Weights of a small mixture-of-experts language model, trained from scratch on English Wikipedia.
Experts: 192 SwiGLU neurons an expert, a softmax router.
Below are experts of layer 5 (counted from 0) of a mixture-of-experts language model. Rows are named router (the router's row for the expert), gate (a neuron's input weights, with its number), up (a neuron's input weights, with its number), down (a neuron's output weights, with its number) and show model dimensions 0-191. Each number is 500 + 50 x the weight over its row's rms, rounded and kept within 0 to 999. Numbers have three digits each.
After each expert's rows: a language model's description of what the expert responds to; "comes before" lists some tokens at least twice as common just after its tokens as in all text. This comes from a sample of Wikipedia text that the model never trained on. Tokens count by the router's weight.

# expert 9
router:561432557516538529529484462483506468558514475445460555498532364473510484516452517508401507547483516510489608483492496371667478506485532471543466534577539525436561487561493567539539546526648505446450578505450504477549480603530522572444528484459529561521572480557493468542489496502499416507582499414486492537384527532525519581484474492410536578497507525443488501511463594521573565459574585564474598557489532419536560468571471500574612450546472420555528520481524422520528583513426484456470497559572574517522498574446532525544418563474527532501445503509533513460468530444490457493
gate0:529487455484471499508572532518479532462420584575497447591476502496388481447525556563540513484517479416493495502477537423523578487432467512458492481432521471560668444549521515444502438500531461497459516489556511483440495560583425506542368545447443516489512478507495506491466508511570528507392537511494443479508465485412501521457552533461523388544501450519434518444476491531430553500422472513501509609526438521479480432532606497477514375577490549430383549494445485489570472516505446507547572466512506443518423480497505484576492510547593534480602457493403484417549541519534539441
up0:583475428514435509472474554468555472457476522350527577475493483484507482501457495479383465538550520566564484514562479563661460547484547565459489510477543537547488566502512526487610416553548529530528480411458548542578499511419509483559487533573517526506583444520458512655539539420424450538417480479584506514562508458489508412532432548469464508417608484526427454530454511545533590456291528524442454485556428426478476506485485548501501407458537472548506518434404490424527511480472479487511464521459514518467506471508514596506479543471540473521500518555546509556488510480482553525
down0:494594486457477589484574528582497444414467435534465437429495527571477475479478528556533452498519483490557543478548608506537442450558359541434483432428595418583458540524504505483469532507523547533519536554513532494532632439464626558551502533562550533426439562486484491492478614524438449467538553542541512551478500486528546522601463442503632520499396459529503519536516546595512535518546422471519607511501556502501430490480523424483384510403504527466592586601565489504514432505598445612640523448429515485554540530543450467470494574385504438516530486472525524550456497547510524465
gate1:471539585504453615472452466525482513521477431405455511473531548438501534561510593513457497515477425549476391581528477518402424456581544511485463553457391458536542543456628425565453501521471517477512463525516359486508486430400473534538529439545492293445483532534529527468546481483497534451430419470521412442465493497543472645466458462498440552493591558563472471554550505486527503496567418561509471484487468505486544575514567433401569522551500564522489550580477480529476439479483492447525514452490533572446489480501484472474558548462536495503556543521514535506483576466494520588
up1:543501429523495543516469539398566453524460516538603532554462544561534515427470487513473534510485537486454540443550529547531611495467446508522505483487446564541428465473403499484541502500511566486407476567388474523428577522539459506492552470465438575503534479503551522489434418595473458641464532541485525442493533441482508470502548510462587414537496434444487507465518520475529466522536532521533601486540516473501419414484502548543453520448507517486438486523578515564539474476510451525485430526506505482415453548541467460464473499510528562485539448575517472502571488534436493514
down1:474456478521482534466553534536547447477527632469474471465571529486478571491515424538452494518602569530513438543394457413576519434470534486440475484486531527540461623526539573517504486507533548515457543542510573456469540531555520479483490511539448452435525481461378508473585526486430506587503513467491541601471543547584488464474457600513582492461578314525549398523588459514466549555454463470565492439436514487490474513471396413496465542520469486509487505515441536544460495380580485464542510509506446514545535584552604550491464535450418528504470538490453537475496464460515483466
What it handles: Head nouns after the
comes before: " of", " in", " was", ".", " to", " for"

# expert 13
router:468536416473516505522485473525441528480524427529593384522538554454504456420591426547493472419528561548453542457486452499445547626544460505505532493460424588470415467471425499491486421470454551512493429553554400477492488482507523417539560445457474522569491540488532499419423512429565534529450454520548411465485514530471562521476542491389396408474549473440571517493501552433410454441511592484537499541544426577484423546471489540445462513472506444543541456485481392458499507440408445555481438475478459517462515593530512441487418480526469442509508438496584521576450474523466459559
gate0:533442540491503398359486505582512463493490466590440466518517488537531560492512534495463509420493542464533542520545549532470437427466643481435479518613493496543464624562540468579447479466531532546545578448481468570480525519443483456516531477579583546468468441446520502529559567513584513474534456554402461400476492485533390494562508508572488532398434489528487542491520476535544593438469450448483575548456480596370486490508519495497554529521500553492481501463445551517416543441544472450508449464471542526511540524471471483520491449430511582519443393391412550389500457509525502546
up0:531519486540528535463452537404517518539476489383490589552506482495423524542452437469621547588557492504488500521546514589573545520599457137509484542369496535522495419465413551435509473464447488424542496530460484611590517558507538520505414506490473447491479485416491516495543419467449550495502511438540441551538472525501538483426480579495531461521531553534447477542465511488546465521480469525498518462494490443547556489467601543543398474520433532501498509555527483498561411511485487521453526470506493472535417449521482568486465492553490425459462574585515452494492539532516546513
down0:457573593528495472457544557479511623579556508539533461588412552507504594514495579458500486530539458597461517528465489580467449622531545453517560595486440494524409468560428509468447520496537448554498449538495476659558457508516610486526542368486455443447498448453541511456478571441469508565391548504484490421465450535527547524454498410428487418498550475551500546453515511471471537408490454526381352523527511507476540528521511449404492403516464504473459497558433550395471478517503522507541538460433428566495455497495494513498497472433544570508428518582556481428467551532418464533
gate1:523516585529544497461541570532472501653530480457507505504581465521471500531468468449565395601488546382478504483462550465492438469473558437508496527477441479520469507418486493513528510510493534478534616528470542515487565493554476430490525578466538510490356425485560393505542510532558481534485450511531472480508421517399507357517483489475494529504623523484440538573570365487498457506568444466497507521509495492555549444538514642477455512389347467355455444475516523382404423506567550480439514484481522462542475549447437495562463580553469489428569478457531579485458446369485544456
up1:439557508492502540537414409392466496465505593449553503526497519457539487504534545415489463470417443572493513508431526548473548496469432554508508578365529481463380462447505547514410475451476485605602514482517560459497483430453511549503613558487474472506571499579429521431586573460473540475560565444492586488543562514535493573524481557478511479495518521630569443408461593494503563508474533469498414535443560494477529417500419514541375513470579550584479526470545485480520416447520484462453464479582459502489465408510528500431481441516568452582419480476519457424520509578500578469
down1:489480446544432490529473535455527389515510490465489538416558460543489526524510546492434502508580517463473460474411575523541488559474397481513402522490492517532449531485562565521425491627537528443482478471508496454520436470498460532481555542531550494465546522540486444526589435607506486497522501429457473499593391500527444627514474560581471550447434418489523508553472520594520561478453592516564468611408417552438610486354571527542488490535634499540462439533448565523436516468474619479493517587464465460425545572531489469487512554476543515474449445450483424439429581487458500457
What it handles: Sentence-ending punctuation
comes before: "\n", " The", " In", " He", " It", " She"

# expert 8
router:520486602476414472562506555539490526513417484514460471548477511457419518568490504444506513547527504450479479499539431483447457478544446532543502479487561440533457537451501495545573426538446425446507600422507439526557439479538537436530466551442501566399537463497583490522469428453503509526488433477477442466504558549527436470411518506520428522477508424480477545451522486461549532474551562428583466466439393579510434594529576591457448614579514523424468499461471538565484434453446481495511532540389430459554539417535542485516534448569505550512476445520509448497483395472472511463
gate0:530503519388492530527481598470482628598546533526481537442511422374558482543464451485436447462533435493492409494558547430477523444484516526477559572532512485489548535605467441568457522545453455601560529508481591450519503535454486532527471561511521582428524513537453549522560548562468559481548526496509607436633477505592531497559410534519417496485505493494462511455570480503461496507507409477417553542531536471326525426496443515399493552448446529477430453512519460466460449434554548476505520497496484461505521489478514478480405455518538468541496512494544477484510446497408531470
up0:605437519443439449510494491406540519497510482506439495565496513440450551528475496485514558463477545508483513503563482527503423418519467455459470591492515546575544479470507510402583442598481591631492473496465512501384492589381401501444559539478441524456567512484433542516457540470556496499600535486482494462469393400475538452478534468465529649505518546564492537440492491556486510538543519587509642450422479552446496549485503588478523484396494526576477361518547533540472489432564535544491564444479533490514512509560535459478426454534496472554442412496622477496511447467557536448
down0:501507451516526487601498556516462513537479505425483397526593438517550452468459464543407550416497541514471556482474559457324440539455496585501508551464499429481461448559561521476534620463468556511465478421491592465431301558469538457507532457444565541512495570486485498522545567507488600425540567471479465490525494478469483552522544485514614445497501590511513460486477455498517501541511552456534503486512594472474508648460573469436408583419381558453601459557498502492499506523588524557571466524471470382469496503381413494467464534438468493383461478493625436445499479533584444513
gate1:565523539528463546506608453511478494509460511455490474431476480634366413525479462543528587470471566580496483512454573537392434495447551484488557418506491552558520464492581468530503518571477341498516494539445441452396490540404450544449436559525574468512524567564530494487502482637476571457484454539467455409471505478576467550466534535494445523513527529465558469480583504519462576450593515485456435435505491518544465517452436462398540546489499567592576513511517544517606519476392512531485487395502522574580465537453507519520501527544478544443364570511605529595575550458495470561
up1:483538510534498434461407502601548397510548373490430461569484464455566514477501456457426432455603526421528534558533479538482501542532486441479436498570536480395476487563483565486587545483574603442509488493517588545635548518555549516479471499556520546511563474508411473530519440464581542538460553557551494570609429524591519513566409511544504528460452539505438454477352519448525396511470466489464511548480524473443499405485493512518458443535464461546415496476521482438383488533595484513538541557493502494329498520530444467464545481376550509496474472421439466450526543501534510455
down1:549452537499469545533569588551439435552442515478487583480504527524532473506372492626407406508552490544476512439489560507437569547492501551541495372517516499469540460430618505530505589489517490503474479487528453442380453510434431500507422540488558500500543528450602473493521398533453588448477447418513518507553504529534428542526534436582548523477485511528416463507545551472530549492571448499519508538503480475448536544496402494555498480523442544508504511548541481410502467529452508549495437451468480571649475592445510509425469641547554518576512621507406465428533544495625540448
What it handles: Prepositions after verbs
comes before: " the", " a", " his", " an", " well", " her"

# expert 0
router:435561507530524458532544466544454524398497472517583556480480584603519544518490444403504543545514515528559519518463511479476482465549494569510532528489537569511535491430410422528479488472490537545485451468563598639469508513432564469512586574456539451516483483526469640535551547488488430457507445531509470485528436588399498500556521402456453509550430514401570496454539470515450454468427503510560514484592585615574486494505462538556441554513456519515543427552547468491461498488556534529512534492586457396503434467487538485468499498423431483523493516463464498569404470576500532590
gate0:520458486478493519516441471380512516644564500536524500480432478589428542441493565487509504497450543458604444542515447480538504445456490485611535458494485534556466450449547491458398574524529551482377567525516508536439539518615544521497459428480622530442506612550539509433527475460452588442496455508481544603540463482544518481442486579598443420536422598499528439476491431494429510429538513459463404380442498555496461626527432514483525453487539512538474547495436473472530486445479482590509488444484458540562504532438443454508498541424462536517523539476514499551521504506493527495
up0:474529352486453494480532525478503558419508467548532543438469479493578441580524513488515563556525484552497498515446466525536452628546359487448498530548500519472441484516512451543568347469552494580440501560534524466447512481432448558493557514510559520511551484476549582385464481457536455518495548527470432480483453526468467449459505495435561538512544485522485597469487595501465387532434520526612478528510562366537502518546491363484498473443479517479570523478489508447529501523506540479504453491444464570470459484538535529595497430545472428494462531523490506494629540449466561480
down0:462422541532514543511498527417450497548526426546561529547470554459485524401567497519461529537504461405452562467431542486529491556674464523523570529479440642438433513528493520503452459464571529535419408502427447449478559489547525539498556452575504393498471514551475404453446578528491556475517530519620511557478504478481552536474512541467523505559495458502603420400521459537447422514523508499551498552574538474489533460649477450546466490522479494527496484498514511423519550466539581479546389518574498425494520544461554457592452593472525582481492475405529517475373546515457476541
gate1:502548463541545477480627451507411497520565487466488472480451530546514437454512557514539436559472528499560460453429452541433551523486469452511500460510474520441540535468486541563498520472441496608450520560512502496504531556496565540452546515468565527468486493512576593535494505494583507452574496597400529431413510622484505553470538481487571478525491485466576447552479520541518445456556504510528471516426530486536434480434411450475549466564438500510546539474503510594457527533472455576517487430419496527459578562415482451492473453466469531520636460587450445499486507505526577423
up1:389511473481528549488540527500530518417619502546495508484526431498547624533505461534528479515539551510579501426523527436502520581523580446486507527465424436442503584543469459622487505511537534474485473550508481518543527517467531491488472581580561534436464445405493502514481498537519488387469608531417396480479416496530531531561448432602536497507443522459443460461462492456489481513482465537428534530532488530484631445481547506474473483502556519549400541486517463462441483521470389496493565474511512579457470548365505505466535507461509449558548552514539538534473434465567498476
down1:420540534423405576572541507478436447486515535472509497418450487524500550572417503528543509558600475535524459501478603437436557462499538519439514408495406429462484371561574480476502494500468484426484515424524496527458514411539551546513482566515570491525540504477513557499429391651412476516561451540540530467542518481515526495489454444534509594474446566512565430531469470456562538473512561460497432492450480541473481499577431500460440495342529583493540469475567510451443392547490536449422399518552490484360581536532519451503435520533490504546617518488488483481457569465480463454
What it handles: Sentence-initial pronoun subjects
comes before: "-", "|", " was", " is", " also", " has"

# expert 11
router:417486503533570514443557484481432472508530501615616517481547536540514472458533586544543558533516490533464432401497498508447529576456541401627499505487513480473386598611551409506468481492522448503459544553468579451484440475452533431525484400535514464495535521456524435461491534472459478420506570536449616489483484499495531495519477494532493538537390559552517491517469444445524506549486370480515463568570564390522477504410572527532487533450459437457446478479513483558539487485592582502574515503511484497494540445464478437450550549546508605461545462528436482476449484532469490496
gate0:547499498502510560502551507554451405458454604469478541439550402561498435433519479581541498444489533607461525519526469409540469502521586439500536483440468471471509479537565565441508441463436527576522476504588507539554482484621539508544442461388462520545421392506564438497403523559497532580459524474460496443496484424540497495449468473471488443430457511540465430536606470470482537354516464547505456510436524393455582448394511473539511502498489493423451547519444549454497545523545533646557474448541588478522527473584463474498540497490539544435606542517512475516498512480521567522
up0:406591499518457522489469519423533543484533493506534382520470587467515569503494537438494546600525530468459466485606513539539598578464512470531427426565454533514442463558450468496489508585443430456563565476430468361478495500420504479551556573524600447556537635498393486503560496487501549508499498516458493532557447506472561520552532559505464564574496502477444527449517516636492526558479527500445458478498463540510415557461480526421460489506525532534480526490491501527451472540498479487477402547555427535469483513446395535491434483438498499641439516501476576450473540578435454517
down0:504506454533466419447578572506574418565531499617481418605443525509548450492456549548566466535527486560493408457512480505529459696468464503518483535555478493524462449479494488468479562529505389560425460434541508483483467499517488557497456568585512444526521481432481561595486464622561467549520543602531492548520444434485462486534552502656471567536437473585517496508608501513493435462459492513581539502554495401379538440482452605432540622425396534530491433482541552458552586496461601465546510517436598455508477555469468485396467402497451509439453420538448413487513539452499529563
gate1:508541504496460517556498417498552529511482488495541489505476489429486476496464517590528540581477560563470495509493555494514565378488468442474424470506489496480663488500515558409568549411532535488630434459408587472548512509476478562487460530466490528459512488619459581542557444527563511500546599445594487550510451487452529541435478502525544566513574456542501515409534564483486607544449520481508526518474429500393433458478393551468566479449577359584502432556463591460481488599497519422544429498500586492505508496505516506501484442492388461491478473296593467406570472456481442503
up1:496592483459417554575502534517608483563507535453524538513504432437518537536437516491574534515492556517472484467458559526515528406499468498452527511492451523512595516538585506407548509493563575476514474523488513499507555494573384442500535510479380590503578500554423518589492467525508478526550515495529447503444489497513567519449557499436491514619552454454427571473559465522506518561500461547480520541468462472426508414466407529487527483522532443505527425633554491410484518476498524402528426496522590466467491514479486521550464466467471450525450442351528417406538522491474471501
down1:416487482582511477485480506605529511554491457502477506554556514504531526627481473550475517392436461483439467527495484459536506505544516542536508470488448445414484472560402514531528571484538467515600460430418510409450564529404529496492392466542293524542548495481542563549515494448509493557485439484596467484494533435473513486435539491486540419518465525387519496502559561400445505541503425533527534457451523487508420447492531499549463499549454490374518565577461519432556482444466486590512418487556513521477501442534469519490555594449511532540484549414551526585496537491511469534
What it handles: Adverbs after be verbs
comes before: " the", " to", " by", " in", " as", " for"

# expert 3
router:543395508533543518550442538594546488471431530430523434505455433484576519505509540461490547474519552549530551523487532528602512501433421444520488590496464414449446467512521499456529496503502509526539414584491535500490412488491476629546528533418495557471512489502461515474492470471465490498527508501494481578403440557518521495527537558388474478531509592419478405499510540442519504523451463532473475531443453480400540515529485465391453384497485497505606348529460425472472471486476489484391420466478492493475570534504577541437507431496430481563556512542532472416577432491566511502
gate0:549500443503431553505525509513479498490593554425432489485480530576502403478482387502469439446457491513525542497528568488407500581388507526583444465476549481529415487479617461554512513481431499575500473495433492511333489457506498462443509538557463563473509552474608339462645442491491564485450482398504560440436555505524520480575480445506565600514425482501486507449518436453507554474531468468488516456508550508468555540522455532452459548464429543476510461508559518542511555507508455464499546440450507543545513516463530465492519522566457509412538535621487521558534621551572476504
up0:553496599471558423466515469616451453419470462620515518535405448502545456517517502490481538544502496523486451516490440492577491438537511451449572540599465528515494450528465558473563467555421480518552522443509527492479456539479499540468490498542520414527532489471485527536436544507433521559524567512510470507622423497451371510429483538544487493462502479509500492534482529497455524614557471432497486544579431458481464576470536470520485500599525452541547482463466532487461427567501484455508559422452438588577408451491514482462468528529410439525492487418322504459429459490408505511
down0:511555463443526482459455437415544567484531471599428518456528535482502416421501475457468377514484487520578518448472500551680420432520634485528457484485457575599514477562549489530513549519460426520459503557488540437447625480495431499442515511510489565494483463495527516506469407541435501564481451499514553515515485499433537394473473448587531507449417471575499433446566505557409506461605531487575507506515397459497655518472586557519436526544499518532572452418525529535501484457473477440562483543521512557519556602513506540448544482546476509458383572459536421470472550490468591501
gate1:516480516471480540537475500537570546513523458500537535487413483403413466479513577560632452489481498563439486494458489467476543504488479498468492527442525468432544439520503428483439465619524443407540567448485402484481569499481468474480450545509521520525534452436541477500633694404444582477530552520497430459471522464442549501441501461546485535502608474542446552459496432518583474482546511496457525580476435487423513487481491569487474551423508482418533470486464521546460476474439546591477458454489559519662551426505468532539484569520585493408543544555515476467475531504467470418
up1:510522436451537567535518512443478569431514460549378404515465525486597571546534471548419476442382494449438516408508553447480535557502496532515412589509481556471582513541609559437548543493454527557446459535539538486468529518592504541527574541507431496537481512645504516527511485537478425466538475501608474488419403406477551566480481580391520496553548505473506480523549539516524576489507447576537487616513439418566501494509533369480499475527508522602473510431564442455550522499527447488545545480554481495431457544486462457403563435512498499532466535550385512511486410538519434509
down1:456469481569518495501501464462484449478476507510464449602571505522425491483522534519558507479577559561425509476430476541449440527574481516481549543364473482612524536540525557477492570443519528522438519559494502460542532530452586439473496476485522483457523515451483444501528529481484507562532501506422392469535466533459570476574445519491422548570586522588516528525442455514457559478523511497561541564471590415462539569501530493491469572427442432451505530429466611442568538549550533462431462502402556482412462447569563488525543481496513532546526490510488569468415524554547474391
What it handles: Years and numbers
comes before: "\n", "-", "The", "In", " –", " years"

# expert 2
router:490462415462573448478523491395545479473495484526409536499564521492624475507489482569558495518518413511470440420475491504499482486521488509542524587513500458579556499412593451410487449611572538518451443492509526567503520441548484416500488482581436477561530538521480482484545524476483526564493480459413442596605562495516523500413525429458536512535527468473506453521446575485519531503520446499405518545522522460486555400526523341593489443556557506543467578400509494519468515536508529437544435511490555413487432470465509552595556526425512428467535545505519487444495543482459500435
gate0:466438589665470498481511552490424555505444476525500465610476467509564527531505552426472437505541503518416513486541490501488605461510495566440448493400518533567513479517516452490495541408433488504416479528492468591470503516532475502538474511425583534491526605493490506490570573568506549539505482485438448464542512535426484493473528479467399485490400484536416520496575423544520444467500453473530483383495482542480422424605560481490485502583609412438473499485481470515576441512519486487440465465481547507535473410504549519473571516499542535434548487507449422435551441506469519484
up0:559475570461437409521525467513488497613446526494542425506461480498294502512470455475513499526481506480543584443476519493524508461469461513485562456484449564542629463452529462431496483440548441489531473501507456463539515557442446579431354531435536482445571495479477415417522481505502506509438479425468454526490537429446470539513432459451514465548552561528483426509602531515559536585555493542468434457401455525540497492421504497481527430428549443502474500453521562545492500525411575579485467552465514467604508480512476567475496492490526587420487498537444450556503446513547543560
down0:503542493541495542563591554451552436454452479495471498483483603519423441504495457463505533458551530561514455434379465489457509507393439523475561426488630486505597541510486482521569531493496519436538635513576439516510538503500444495450508554385379533487458380485489488560484525610559470445454449613466486495501530549475461446512527488556533424456443459503490490410500389439490463583515445474535461509526503484491388474450394511551541501496479486464509505428463471434503422459525528528490508482551493504573562574497459410533476565515485458491544600488505516482538447433533460653
gate1:466594539487409557511451492406459480527524466452517512475549480450623443518440534441519517429497486480528510569536517489528462480404557521517608517519432448479425542556411485459550526520552548489504458478552523520497529463512525441474527572524559508497441439504447455549601497499510515524505525493624379526405459486595487484504525486549500694522489456444479567611439456493515556577474482527495478574504505475521581513461415581572481531466507485406460481502552427439456557436529517455490509461470527565540580472444554432547535551556456520441445503513516492517546493502430467483
up1:489509512491501466452470489523402496453490494567595492466484489443521373550485565495477575488464445456539476500498456502590531554458500514602510432531493455398349421465459513544464558477541475454507553455402417452489514468431566567457491538529583470536470569466443489559601535499463490534536477491489482460428526470455483587461481603500461459523390470508486418549484525544511573503527461497485501498432484488446523525472510487496503454529541592473498567530502442453471481453560447412450434533584546571479498559458514414465521578622417452545505422514428474408485461443488578467
down1:522487501499501469437460511511464460510462453549618574565562443520502431443408523465558511519544480503445490490404553428525510495523527456552577445460441571457553498405514558516430562503470521520439477417545507509465399511460551509404491556511550457498441505470509492600552576523521510565526517559501530520574518469560559597462461478509436521531565494446445397498510491515463586520518439483470564570435382477457552505477500491501505508485460494514426558491482433419558437600454511561508423432476513596590491535435481545486501527558447399474473487551516529528435504622526513521
What it handles: Verbs and their particles
comes before: " the", " to", " by", " a", " in", " as"

# expert 5
router:524538512401471455572477525510576478459524518466436566547432550433479457547445480503516492484470530562544448516577514519510475425495502517394563417453529559470517404580404472535511473457462493476516445500478531484527552475497473541545479520490543492486510457482466499636426490509465455549485523526583535459535576514529566587444556530388444460465514475518439521522453442585465536530522480489435499503423439447463463461482511467484555411566467444500436439618525607464534543520502446503478517418516526436492547410493496517559575448504522484539521516457558463503534611481489453415
gate0:544492532439432474505430541404513580479513535471628524472424559514585496551512546524494601476601476566521616612475541491560504473527462523439561520467487526476559496551508502594507495486526441490434477482505485520450540490469473332678473492441543593422483425579449573510476517505568429541513507508520445523483516529527424542515494531498512538483500442477473510572435480475497536524624541515522570451494488504537467516523518504587485455486552528469519466560443520529479485395524475446470476448627493495557405476522388418511543560494473484476545555497468560510546443454494378380
up0:559524537499357507486479524465513532492510543420553509495459458466609414577506598538424493469569513582529623559465538478570450507544471489450489467471441465439535458575509504545542458503548450489424521542416567532485586562514485561624519422513478521512469463530484489476516464402568510570517468510592439471483500480517559581436429513484529545470516439486451502517524488544475508472528491590542523461460489489470570454544478542559510464485562496480542428454492551558512457408531420494527488388530501428617442453482372471509521629520505477498568608554482586494544457395488478358
down0:479487489523484496553521528489470587529444589522466456506542485517479494500478509468496552489416539550481595429457485558417522583503509413479582506486430421480630548533427559526411541470518539524401467539492491554499283514455493414485456512515577529527486551473523530453620515574510508486455538535468418525399489499461510471478441584547483459438413424381472394384554548494482482458556451481562483535469495402580378507461458501619482462499383546542484514472520439597410505542445450513504503567481458530509442560454541541571532523430441515491471508471563484542498479476440493440
gate1:474391544489516445461440383555572517528420504493485507468511474483585551451489552555471518475518537515532537517464522407472457634551454476497430541469498561526495459510496551536539461438526535546463499528533454428561563478521435500512514473511436493445443446479441566511502443502514479504526514519478471468472525554507440531408448563587411517480536523564459515516453494464445473512631466560569520478468548523482489553524514428469584423551551457581445441475509592502565622492507558415477528409490503555487462514399547539584512572476494591464541488487498581495508455504484500480
up1:438438604536474510493457438499477501629374459553493543515527582520490473386483540519475513486452503425579478539532518507417514571481450459516421484496556543487454413484476524403502505484527529560530446467445459466540525587401498556577520361521444448476492550453473483470451426451535438489454513515534507457428534629535477601530521544494485505541538564517537453471478551467537528460574485548510498517456569564476442495489535437426524490489552426546528492492526676513486497490556515524399451456462560567468467493550500478596557504507537545574478586500509551450527452548484563564
down1:513473552524451555516504453455534488597456464470439521457490572508544534358584566505496548488458475486602444545536521547460489485463425469587487571502548495502512529432520502470551486563389507478565471490441522508535489468410468467459573553510486461518413472515474511484527452512486451400491518517582480498430571563487473447468542545490475506528561538560522488479461421387560541458477549586474427465519465462457624501505495506473562471461652492518545482380542420447451412522557563539365487493530502566469450584474568553516456595420488468502481569454557422555567565463556505510
What it handles: Section headings and endings
comes before: "\n", " and", " ==", " of", " in", "=="

# expert 15
router:446534598479467495451427577449437433463542463443489432466509451464454499506535510469598445468529417548470508471467465537640535498516505521479421449497455415497512453595443592476442488426480531460488518494522439465448569435558514514508465434547448480565522490465499415437522477439467538421442490533494598509627519538598570437430513464530546510468543464518447602396477384445492405490550463540518490459489550480558544510501439484450502418457480534443532523499443448492434518533499501455559526488513544560515467445524465545427413436502554523540552484477450487504497546408560386486
gate0:532529524442488538540647480440603558517477498458538433531563525604468470497476483450547452538455423532471405515527493581384513528494492479614555450463513466509527484400464449500449560425478538585575507485529439458547443438419666496440487474533445463470554485494489602518504491370508459496564535478511475652531534486528542600583487505470466515452497420495445489531536509485577535498483616532500520502434573573517498469555542559489388540481470459472495459442533528503492524488535435504513614500502492470541427473521490507555545451537478500503495394551596584542499372442506557519
up0:564507486356487509530568575436571543515579461667465486516560494642498515549489398508502486517517516521449497496564521549470527541453537492563584538471553302431566506545411591490506515430456477507546497469525431493605455470420493485460534538576529507484543534503562563562456456554496514513575527450486529459491515498552515532502474569486432466449502537522513408523474478535639554476487450528570511535509518428371517520485601489609476595503517485446487474490516532593453499537464457407487659551532519517484401430533460519466488484489460498520496497547593554494500413441534594517
down0:436562512423436418536574541515604412503606565497474529519567543615475492494469517460421527455488639475474417524518437431531516506461492544527491532504484438597430580456671495564515502509562490478493546510454442453501439473520492485449421561523500524437407479510421520459505564605575540473467439458554560510560518511414406491473511510496417593446547498507546495469469450508526565577604530388551511498493393567445413553471513523405469464539503499508374429513473469464507499491543506437542451461504543557590495529542566491490454549580463540518539444428446395504579510470516516483
gate1:475452476505464506508523500451548463464529541512555487525504519539533527475495454467465512543504478482495509492500463567548505468512478536541518443401443431397592526536490479544521582403533576477592535434477523521459513542468536549562436569480445463545457484483371403468500595500557537459523643551546474626475618558576423416447586448520381554502565488461473521482393352482450417480466545579443506559539480558427462410496484515465447499525444559481569504540568454492485542507475429549485446371509480430510497470498526547438460538402452451528487534577522562544454577475406526578
up1:540441477504480459482564466486534529488502592455510538498602581526486523521490470427522532576441445539490507504557410416467454516452551563490537519442627488488470524477455571418558409509451597453498447583484560499579444469490588519398545399512513511495495539469524527508476475416517496471463440475447528495512420424554477485489426449462459488460481546470481534526567494469549489544365457527449455456525385522453514481497521441557497570529560463515507525506541515475499485575558580461497506552418548478475470510490405597498595477549544548485488497566455453500551551498565412452
down1:445514495461510400503522392483559532523529546442437521529577540477450532498559555575509442474527487523563546464470590478561437494601505535502384473473537592453377550457536514502447553541556559565437518509557510526476510607542425535578573486464412460627528465484522476494443555446492493611501528515463545506532455443512461515498417570543452513473537572508507445486499591403513554403560484492582436508503523447512599473501429470494535452513504507490448480490448496494481545469531487461533411559509505521460556446483464506571498465493526602470507499495455482534478490544559439516
What it handles: Table cells and taxonomy
comes before: " |", "-", " ", "=", " /", " ft"